Weights of a small mixture-of-experts language model, trained from scratch on English Wikipedia.
Experts: 256 experts in each of 15 layers, 8 picks a token.
Training: a variant of Muon for the experts, 1432M tokens, 10926 steps.
Below are experts of layer 2 (counted from 0) of a mixture-of-experts language model. Rows are named router (the router's row for the expert) and show model dimensions 0-255. Each number is 128 + 32 x the weight over its row's rms, rounded and kept within 0 to 255. Numbers have three digits each.
After each expert's rows: a language model's description of what the expert responds to; "raises" lists some tokens whose logits its average output raises strongly, later layers aside. This comes from a sample of Wikipedia text that the model never trained on.

# expert 52
router:125122089153135105127156128142099147131170172110116155120102125105125077146141118130083119085104082136122096116068176146075107087112151166170138130105084221116180056161159111160085115125118146121098099186083102089133136138121151136117071124102134207059093112133169111121139175154112112101137111100154142149163100124111081172159113148130065133156123106155127172146111138158166128170157178158079144143119120161109095140142078128153108170104149064102091138130181109096160081057163091164118131089102088163139110041169200112091083145093058186101161075120098150148142152098114087124044171117144140150123170099091133088120130159140139120150140085144091147079135152126080181061135137106065122160118109108083142159133171136134103093163117129114106084059093105098133110141138163
What it handles: Plural endings and subjects. Plural noun endings and plural subjects or verbs in running text, such as Students, sources, children, people, they, have.
raises: "of ", "where ", "that ", "about ", "which "

# expert 46
router:098136202157141123105141186116111132141142151167118127068166149129165139155115065124193129171123181113127105106149104184165183143118185187144166091145177080113084079139138153124146139101130147142142129112106155145136169140045112097190156123130168144192106194144135157118077143111101159116103121193063117071137165122186173071125115151094107053089075099150168065071194155119195121135155107128148086069112087151093081163083114156103109132132126148107121131139130130144141171113110155106080073119120131115113111076145116089120116178146171109172106124112129105056168124162132098144151148141119138169127160091088126134135104145084180119203149138129143118164142154124114130157123103133108133125113142126092093149104087125140189119164136110071190118129169144121108076217129133
What it handles: Infobox field labels. Line breaks, dashes, colons and field labels in infoboxes and headings, such as Personal information, Succeeded by, Born:, Occupations:.
raises: "= ", "=== ", "- ", "\n\n", ": ", "| "

# expert 6
router:087136130101166156142139132189107142116076088155157162164117155075160109104137111127144119146144146130075125115160062137076152154081150189102130153184123076119177101084129090143144172169097169178140126172143131148146162124128135171222115137102069131121180119127133073160146163115137163187167090110120119055135133090141081094185087109130159151150155118125115119085099152111121105088138120176161056154114126096097099110145096114176104095100147124152132148153139115132138147135152151116120091094118135166154128141183112123126146181162144153161179141127143099101090170201147076164093107187138098122110158096125118165143119101166112141135128191130134132083178109094173150096149106093075176053176026089119054152135092099160086125108101091112119154132178170086061136112114113
What it handles: List punctuation and introducers. Colons, list dashes, commas and blank lines that open lists or fields, plus words like including, consists, each, e.g. Substitutions:, Turned pro:.
raises: "C", "The ", "P"

# expert 20
router:057086110123143167170181109118104156145102109087203090096162139123080071151168179132177167167141070166082135110168158104119153157161154122164109111120091176118143088096088163090182119157158174153063140165160101181173108142122180117172136110172102108103135086101082118127105133152164170108168135124082089140073134120111099171162167178202089137187114088153129079121145142120131136172098132175145143132110176068156093131111099130156138080110141083184149097198109085087147106153083085116083179107143147103098146167136096136126185048138139152099193136142094129087146172083140135133141119141132062121097109088147144108127122148162073138117127104145090138118078163132096090149101117110119079128187154115169147140142094151181136124125168105092101148157103112139085165140120151
What it handles: Quotes and possessives. Apostrophes, possessive 's and opening quotation marks, as in Lancaster's, Met's, "the talent"; also his, their, un-.
raises: "s ", "\n  ", "\n", "iti", "ev", "\n\n"

# expert 13
router:149109100109167128164128093090158167153145122073119083131123125126133105103153114136138141083144102143118161138078106057087106159153181188123106150179081112153153136123175117085154080100116196117119086112183113126152132154151154160094101136109107126081160119124148072164171117159103100115114155124138124098108108166106111147056119146112109146162101097142125170133128128128198142141109153142101142078154177128090101138084077152128135118170118073183066149113146119094138144125085145092172113128109128110101160107159101168105110071162175139110168143139174141188067105074148083156152113131122152124120095070088142150120142162128187161174063191168108158122070130165108185055178099105193147158059104132115118146147112122172183191057105145072107127101107194181154157165132139
What it handles: Single-letter word pieces. Short consonant pieces inside or ending a word, above all plural s (brigs, Slavs, 2040s), also m, g, v, sh.
raises: "ewor", "ug", "als", "oph", "ail "

# expert 21
router:121174102120161084139080109162065118035119116104097116087151147135137110154120140154129130103149106172083097126086135185137137163144140186098060133120163140168131138149191110154148101083126139124094158157128125095149097185163125104120148093088084121106120126123130069116142144093141175132120140148143111104187119064049127080170151157127154113196089193109141121136092067124086100161123140155094116186118154141136143148150092097125155121159158131198136117125153142056141131046119090089127062140117153078145200103083156121149201139091089126148172128172161141121122172105105099170067114141127139081118091120151191093124100146126158179164166104109146103144074144090113101105102145119150120101126122140101111154145117174167115107102167136125105083172146040161189190120122160
What it handles: Word-initial stems. Opening stems of common Latinate words after the, to or a, to be completed next, such as anc(estor), produc, fac, ens(ure), imp(ending).
raises: "augh", "tioned ", "olog", "uel"

# expert 50
router:140162156112168134161148111137169186115067103166156138150100162100164069083107077122136155132127163069114100126142116102085136111134121210154089105153151098107153095149107190182132107137119130135156124058068115156137132100111074114169129136191046116101179132116099106155163087127121132088139110162138154106138114139148082137177121085152125117140121150115057095164067144133172134169128065127200104068132097162100113113082097136136145097149132082113187123129157170097115109111148141109148119131072120167140084151134131142141088141093188101076192145114158160061135122167080104132094121091148154168147174106066104135162193150065154117059081120116133082104122099104171114096164144138120176100110125130093161117133091114158187078102130116078093137085102168128084112164109078
What it handles: Suffixes and field labels. Word-final suffixes like -ish, -ism, -ation and colons after infobox field labels, such as Polish, Type:, Occupation:, Tracks:.
raises: "score ", "footballer ", "Score "

# expert 44
router:104187133094155126114073160129095131164160153114139083087060153137075119152108166097174117166121122132080123140117103129107166168108077120176160131110148103099111114129172090151186124155144084184113156164109116166126137081136138120155070125121148107158096183140184156186115132119171153108100140152092118083173163110123176143154092093102189094067148169137133154059163148115170067145135173123121061155150104156145176135165143114107124129161108177151108133169138142218141128145160182156057083190157202168119149109139129105148118082076069130083105156097096155159165137175104080158164115134107172182090087085171146113102130118149072160111113137134119115196178133117132186148095091117104114136114137147105127135120158134133167158172162142109124141145167090144049110108100164
What it handles: Head nouns of names. Common nouns heading institution, event or work names, such as film, Party, University, Cup, Championships, Award.
raises: "of ", "→ ", "appear", "for "

# expert 26
router:117156136161115101168163135151168076143167150104119143150191159122108124122127149125163120129128080124086115107166105142143079109113104061118130109145128065135073088133144111162190168117128109147087166140094128107121128110158089120167148114088161066122143210149075121107091149089092131160190081193133125148113150147170149125114068093149064181155076174098152163104080144108133112185124133091126119103109086146147074084174086138178110134173053212178064133169156122138136108131181110143118135141170183076130093180158133137173117154140151093128210155160142093138133142111079121111067161084112112137142145153159174086169121134120120080151132146133103044120145131113096142073118104135150174140145162082136156106144179125149135138160061115056160136101158136150102139139146151
What it handles: Sentence-opening determiners. Subject words opening sentences or clauses in descriptive articles, such as This, It, The, which, that; also periods and heading markers.
raises: "same ", "figure ", "first ", "latter ", "); "